Weights of a small mixture-of-experts language model, trained from scratch on English Wikipedia: 8 experts in each of 10 layers, 128 SwiGLU neurons an expert.
Below are experts of layer 2 (counted from 0) of a mixture-of-experts language model. Rows are named router (the router's row for the expert), down (a neuron's output weights, with its number) and show model dimensions 0-47. Each number is 128 + 32 x the weight over its row's rms, rounded and kept within 0 to 255. Numbers have three digits each.
After each expert's rows: "comes before" lists some tokens at least twice as common just after its tokens as in all text. This comes from a sample of Wikipedia text that the model never trained on. Tokens count by the router's weight.

# expert 7
router:139131157125076181112084119134138163141118095126163148154148190139179090102128152132144132156160168123132129158094131106150197088092109090171085
down0:144154139180177162152061142102132167139101149087176117147113168089142056116048131181098106142138212120145189155154173160132136161100061170177136
down1:121118140103132106120110166114143128155168144125160135129116140174122099155124154070086079142166106148110109119091115131115119058121151105151068
down2:108135171115128134154158151186165127112150154160171116166085110121148168098149104144118150099171096160101091118108133114117125080078127152120148
down3:183182110105128090168129140092138137194085145051084142133100083163159115099073125168109100103108147122146137128168148104085097110098145105120084
down4:140162137123152134113115097100146090186092128100114135123146171137139143122134046122136107135129082098090140134128168146125161168126115142161103
down5:140156157105110141193122127162086152124116166151146079181098125178081185136115105087101125148107138133119107146142095098132099157101084167124143
down6:143173136173118162152146089156134081076141166098099108100151149161102147143201143197108162108064189136143066142165121126123100139126125185097133
down7:149114120182059130135114105091121107131069100081159144130131173094179125118142174128074130103137098142123149038210149121120129136182083154097171
down8:117144187178131105111076102174157139062152109148098139181139136163123132133141179215160123165071122153095135180154109163123098163131151157163089
down9:154131100158182138143154133143129135092089205155158188116110134135065107090140142145133122092171098129179074087131139161114122082161166185166113
down10:118103173165104070151064064143146054098087139101112082156167090071171161081130128170130117151115111092162076137129098189151103123185146135156104
down11:072112118139148165155172090136223149126163072157136141098120108129145131085089114055166173087158088140140141130155082113152177078080089091148115
down12:160195125147096147134060130133142185204092139121181103167137187116128126128068141100089107177193149111157154162098100144090142137155150119169162
down13:190099130153134112147095159118145103117114140162066078108177118117125099104164089150126139093078127189055153135126200100115160181100137136114140
down14:125146125072085161105074128151139157129113154162127133173143117163099135102110192117133162111088125088086093162102107141129077083079131158174114
down15:211117087159110086190165114149140123146146124137129104110110101060105114173151120136168151172166091126077140127106111125162045088126104146166134
down16:114089149132143119107125150200123099182088087109151177164088192113169156116144077080107111145101149122121152127092117152118100120100090096186137
down17:126121240099112089105145137082123151195176112157135088158188100073090141102177138083173139112150158100116181099139130103134162159137095119141109
down18:172165087145174104118134084153092067146147155071138125142124112144099108077078132086131050129107098099094126122124128105094180175084101136170115
down19:106097104170160108138141173156208153117138088147158157097143113165192135101138124089144084137116140067161132133147153098111155115159111174126173
down20:179100155139121130118159092133109133107111174101141123103128078106161131104152105088063114162116115104076105136126088166113134046177126175103135
down21:150096080103102105126108129079157171135124163074155097132140106077136124191124169113116119123136116127136107117161131088153238129107172078118100
down22:145144132144149118096111100142183116163107147090058168139110088103133106138120071151181136160166113118103138112125115127148088180143127111156108
down23:142136182175083105141110118176144133089100094117160112168096170107112150118163092124128144100147191074155143170128211163103114125177126138036086
comes before: ".", ", ", "–", ") ", ",", ")"

# expert 5
router:138166152081082132125084108140083162110129155092124185099131149164170137149168142136115117125102128158132105155120123187176139083154152125111073
down0:140160122146164137158117107078081147142074102139163137137147122102133141119115076089116062050120138153147132124217104148137186090103096140107142
down1:134097080141140096132118098118128169123074143109144184115090122092153154153091209114140173125113223131094075111124158120148139118128120142113096
down2:170132098144127104140159132144110146109131096151107121150157134138107133097033081157112186139100037114114131123134157163120090153166105086192190
down3:099111115154134186081168136137134093133127098121141144091097152106123153109159111052175110091146085088135160076132069126087146080112140081102116
down4:094168214071116136073145121124148167166097127139140097141125114067110107122151123120117128166143139180130155165155117137144129122126083149102079
down5:101036106159153132133122168123141025164153132084102133130077082170110155073146134067132139132133109120090133123090125058163134097157088135147155
down6:123110136125112145088117104149205102093125159119104138160116101156114143140121134179170124129110182119151164150091067124194182094126137114139152
down7:150133138055123151134117114139170150145139125154188161133176111088097150111114150111171161116159128127138096151150113102170046151120083098144160
down8:112147058120109169132127123128153187118119169076118114145111128175115124158181100087194122164096081131121154141098068186116127105073097128152146
down9:145134128128086087137108140113137136214090098130097179082150137144179155089125191064153147102164125149089090125148129060167121124143108109133101
down10:152105150102161063150146149121134146147139137162179158092105143179160099135184145181058153109149135191130097094171166145138088181098173128146131
down11:159084093120128154134165106121170143125133212080147152107138099175122128142125114134113168109162135115122081158117150151130101060115106148092080
down12:068105098156110105157131135070088108091141168165112162144126127100114069135170122130123135143126066149124135129094036109126171205115108145133098
down13:124139148143204161147167116106174130115119113132153166112127147165147166137207079135145112161125135095075171129112137113111105095137138121144089
down14:165117110162124134148102158148103090094140121152135070125093131106094057118174142088161129164097069140062165159084148098147073110151101077162084
down15:106132120141144119058115121119133084115128162107168120183100158137113147108085115146133144101093047129113193134114165155132135165101114131131120
down16:158129104185100118112132118098139068166078134135099142165104102182131093185080126156146113147134193142136046113110109076137134139125107168093097
down17:121146122118108128085140142135107115089135099148175084100084155162145102074127078090089126151131112101154109126123177124083153079146149119136132
down18:099137080103191137134138135108126174172166171159181136144084193117141070120181145109158120122171128112134145122127094135154107099091104083148072
down19:140133053116136099154112094135168124175129177126123093140123122110085138067133143135144094147079121171101103143099134075139156162163128120129177
down20:145048139146152154146148114130151076125119124099079135071118121183165150128132083159144095144105146133137178149123078150161157156152154131210153
down21:140149159120121162149134091080138134118126113122168080115154102073107181174155079031113092142117087083147152096129109133158200180100094166107139
down22:115125148167085144130142194146109141152062121160111073108130152137131075109212103129074112137063183080146068112101084131138176084101147162113100
down23:172108121139143130179174164135162119154109221124135127116186106093113108131160115154159118100162142118180133109166100087117167150112150147199079
comes before: "the ", "a ", "The ", "his ", "In ", "be "

# expert 3
router:091098169095110163172134153118202127116142099142128135117078198167128103162171181153128099157067185123138134187070146128159141107162125110125105
down0:124085192118093120129084125154111157136176140141100200182121072164175101197110137144112056153041148077112105141146131186127114144112100093095111
down1:149134052158158091149138161191082127121125100134135107067096173160146137120091097134086072116130090140155083148108080112109072150089124172142139
down2:086063123139099107161145140069186088075141110199134145095135140141101080100158122180111185139124109168098152117184066100176149112155113119126164
down3:125045142071152109107107040128129203162102138146134063107128132125087100121138130055139130103096126109100089163123080109079103152130108125192192
down4:081116079172118194145094130112121078143107222114050171117103126056109145143137112176093183071098115143158093113116097120114148114182102143123157
down5:163113082119144085146124170157176107180104184095148141158132073158090143107134140193098124110152179194083147143115129091139089111120143127098187
down6:094123165154202114124135083104115096112108086083044179077147125159150127075130114123082102126109079053115119062072117068157172138103116109135149
down7:068164163115082191073158064152152077093138125133148181194100144150120136106195097140159140127166143113160059090135109170138115098118117096149164
down8:192117126126112139123132133124136044105127169128091108147157146097193119112133142061152147131172135103105181108165179109147096132130114092068158
down9:170152128122155131168159111091124190160083105095145102193128145121188105116137173087165088140122046141149112125116118151114167087162117062096199
down10:090153145148093128090175077137113091047141119122148134138159170092120175069090129165181121143166139176079118117080117089139140137082079125065137
down11:136103081121125132142151153078070094150116133127034095153110059198129116136175105136112085142116123122097125183122084169127109131135111167137127
down12:140168119084107093143104120061109049156113084127153119107084141181129185102162180115176161160100156135127095131085175128114166079115108087098112
down13:101142094143165105159168122094098102069107140147132108138106118229139147084152089099137109124143154078103172108101072170076106154106109158108102
down14:145105141193112056123140172091178132132130124081070159144145104137126118109134120130112210098169152133172123101159128057178121116139060126191185
down15:121104146162077087146074157173162081163094126172115096204163167106202089087118173107122129176113133169135095147140124142161128120155105145040112
down16:126097085155097186150147103145162130091165158144123184119157088140113084174147145132092131130164115156180129164146160144112158161065137145173156
down17:090088146115128114134115108156104084144148179143159183129112153115095144178130154132079134115142150166111156086098154147115124083119146151128095
down18:126152111121127091137129116104159182118098124135194129116133115134152118100125108140129112171154185113071126089106117074126095136144161155102117
down19:133102145162101123147135104092099149132134114113133096151130145113057112159090071167150192164124158131130110117108138123055168138164147139157160
down20:154103107128135070139103106164124111144101079137141121166132129132066139186118087107180061133076146118102158151124141186102116125094110109137187
down21:094210085136123169130133070108108157172118159141085086100144150158112159095106106162123124088127208172163099091160148111169142119066129125105083
down22:107162120149186159151140153214150212092134122117110093161105150141167149090122051146167090070180126117157114113160197137138100109120091120149115
down23:125144149116105140149142092147071136057151134116101118069173113177100127180120196162090077130109123148111127192159130123129069188167125152114135
comes before: ", ", "\n\n", ". ", ".", "s ", "-"

# expert 0
router:077126177070124137150132189145146156130140107060116115136114130175125123179158150158148117081109145106106110139142110180115186140101115044161100
down0:142108145119094157100162123160108158158104136063119122050098144125131125207177108124134150110227117133121129108073145130103114161113098118148126
down1:133067124055130092171081171156136121109142112152131175123187156187099139083138137156140122090081101190112114149127195144140120119103100135129205
down2:106093137137121103071123166143072116188137107100135100159131108137120119197135166146075138074114114140102144128169120185142141105145129131173096
down3:150094168232113097175144161107140150161135138123142115064227077112151143090150126143139076155170132132108113147151150149125208149091115140118116
down4:181161106184128161130149074123134082165159116147165097108130140206159166107061124132129093104200110174173115101116065164155087119114110069150088
down5:078149099127179130118118165107103106115149088137125176054200095180176124101165116123115090120141154125165174134127120163113150131105159122120133
down6:098195115158175091151055113150085089116147106110059151122123099107128150121116170139143075145093114117111091124139132174132082114121128180167114
down7:109118090202152082189136169057113108134106056162153137116089125108133144145136131093126154087170157140169124116145108154178131095137122135140067
down8:114143103119155099076107179126128101138130107118179095184156182126100131128083119195189138139101126098147079126084064150120128148104122158170096
down9:152134140118121178161112160091144139097091138047217160060135139093147116098110067171149113134170127129128140174093102152126177078154151075035105
down10:124151134123159170079082097172132125135107117140160108108175121148149153156114169139170115138062110138147185072111148134134178093107110111149125
down11:137106124116165083093169138109156136158147106082133113130091153073077123104126176085063141145157105085098133150141172137199129144120083171141057
down12:110100139068110091100107123164150096103112096117165129126166137161130231149090177119130109082128068107105143135097165093088141160152144108137114
down13:118146096105185113123150187096151098090197138133191101150111140084106181199156118148087143168153108127171217089107158098165083132189141148120107
down14:132087088130157177142134114127102186092105182207116181084151114136139106119133120170110097095139174117114160181076171125088084122119124128078166
down15:138137177084158141153120134139099145087095131131145134129126147206217118152178183130168081197130123136127088120103089107095143077178166084145136
down16:132123099141192141159158096130151086134127168141116174108090144141088101105069109155167121132139126160121158123090167110112151128138152173169076
down17:117199163080170097149133113108170157179148212149120092104103123120095077127157121136194170147168106141095115140125109117119121190096110176135111
down18:116104085150094166134158121161140188079127111135130116131138143151143173133088081067172115199067173074189155089137125100097093132138146098081139
down19:121109130102139160076146132123119089132125181206158052121158106144073093117124134159091183144142147106180136086119162113153139176165170171083129
down20:112217180099132094082098107136154148107118123115085145197157145141105124098112157104165040163165149052173156088159129103120148101139123145163093
down21:149135141163146133111155164160098099141108137121107086133184115096094203086109087118142114104134171086134153124090134141140141153083153052103112
down22:111193147089110181073122133164091120103122148125156117117079108125139126135109130166096094100132138119144165173109151142144078194151179127137169
down23:117108101100147117095129167122135110125161120083123159168082074157128081151126135123172078120124101101142103090114145103123122079098118179100155
comes before: "| ", " ", "|", "0 ", "1", "2"

# expert 4
router:174129107093126153142138125138132196099128142092113119125095178165177095133144127160173109125165115135125028139101196101178108106139123089149085
down0:141067214101193126153144164147039156176178128176096110070131146084132108161196156147134189115134116115119107159117125152145092136157131112137149
down1:118130117115122145168059183174155139131105150166188180081124153092140179126160152097172142157111104070206122150103106080186154095145141049132130
down2:127117171111138077112087088138136098145100117142174149166121212130127109146155094141134168064098191111133136146141141183068112119129104128166172
down3:097080168117169179153177103166111144140108171150087103154132125121115170080098104136135103161095163168146105123150184084186130105115094138125167
down4:103179129179069116137110133129164155166131138138112154126124169153121114114147116116097159152189154072096074125158092110111123146076095127065098
down5:124077097141069048070055165102126122189153100093103155162127109099146162143108120127097138093150117144126064076102091129132124166068125147120135
down6:127129135124107179114150185159147153117085104099173121127085163107083071119111114123139169127125110125093133122220141124113052096094080172149109
down7:136148135125073157088089155158145101069133133157106104123132133216214070123120113087096107161083139157116157135153090106111152128167156077155171
down8:100169127057101094159130131176135157106146133150169074159105138123084153127212079113155127138150102144119116170082107071153168156122104125096130
down9:106193176092154100110143112199116216090127110108205168132201085099113110155147112145132090187138132130183134153085061175109123104147143135130120
down10:078102188157166124147132071073103152211116098127149065101126171119125106143087135103123083043132114183084137148125111100090130081104090132126084
down11:100137139108097160113090084150089138129148094150138147165107124176146112072231049081152177139176127158159052120134101163142138121128075135162113
down12:160079151110158151113129064160107143139121121081131118170132103146053093056096137137174130093072158124166144150118102120140147078122109137129193
down13:114144134175150080094148120099132132114108136126146123102138192153062076126116117171146104204148140180170122131148136139124171116138138109184060
down14:129068174102153146117158128185133123080095128164146139164140111071099147105050119156173181140079094182128186185138214173123146140143146135119113
down15:109149163069119199087112114127123091081166106122115159161126103092123164148150073162154056139131173104189135136129155122109149152100159130136046
down16:143140129091162104131140132105180155170120131088178115158082134112142104091129173115121089179166168096112087108102102153177093076137086134076168
down17:133070141093070145117173145159142142113086158158141143187113086175075132118123167142121095096124145095120093147101101187187135090122096117138078
down18:158107146134054135169095188124129146142195052106144120079157157094132156146123157080134157191135137111093114125153109066147137096119142169147161
down19:119157128157155091166121169129138099135145139139172098145117157109090083127147170090103158104192133108128094107188188152124171066144135116107063
down20:128092177136176157140154153142140167120090151121127142163197118111128151099127144118089209148146131130127141135109191120200092114160171126136140
down21:116186139100109122081141155103132173140109135126168124083171122125156094157151140147122138119156168144180080137186180125124174108128117179124082
down22:109091136147182101137165069156145106120095150084157126072125059145149108104140166054180109145068106143080069145132107163148088163128084149108157
down23:151114146154166103145136150162124130078097111116081095115149153113119120144092141114169134162106129106126099113087158119113119173130127164147143
comes before: "and ", "(", "of ", "in ", "to ", "by "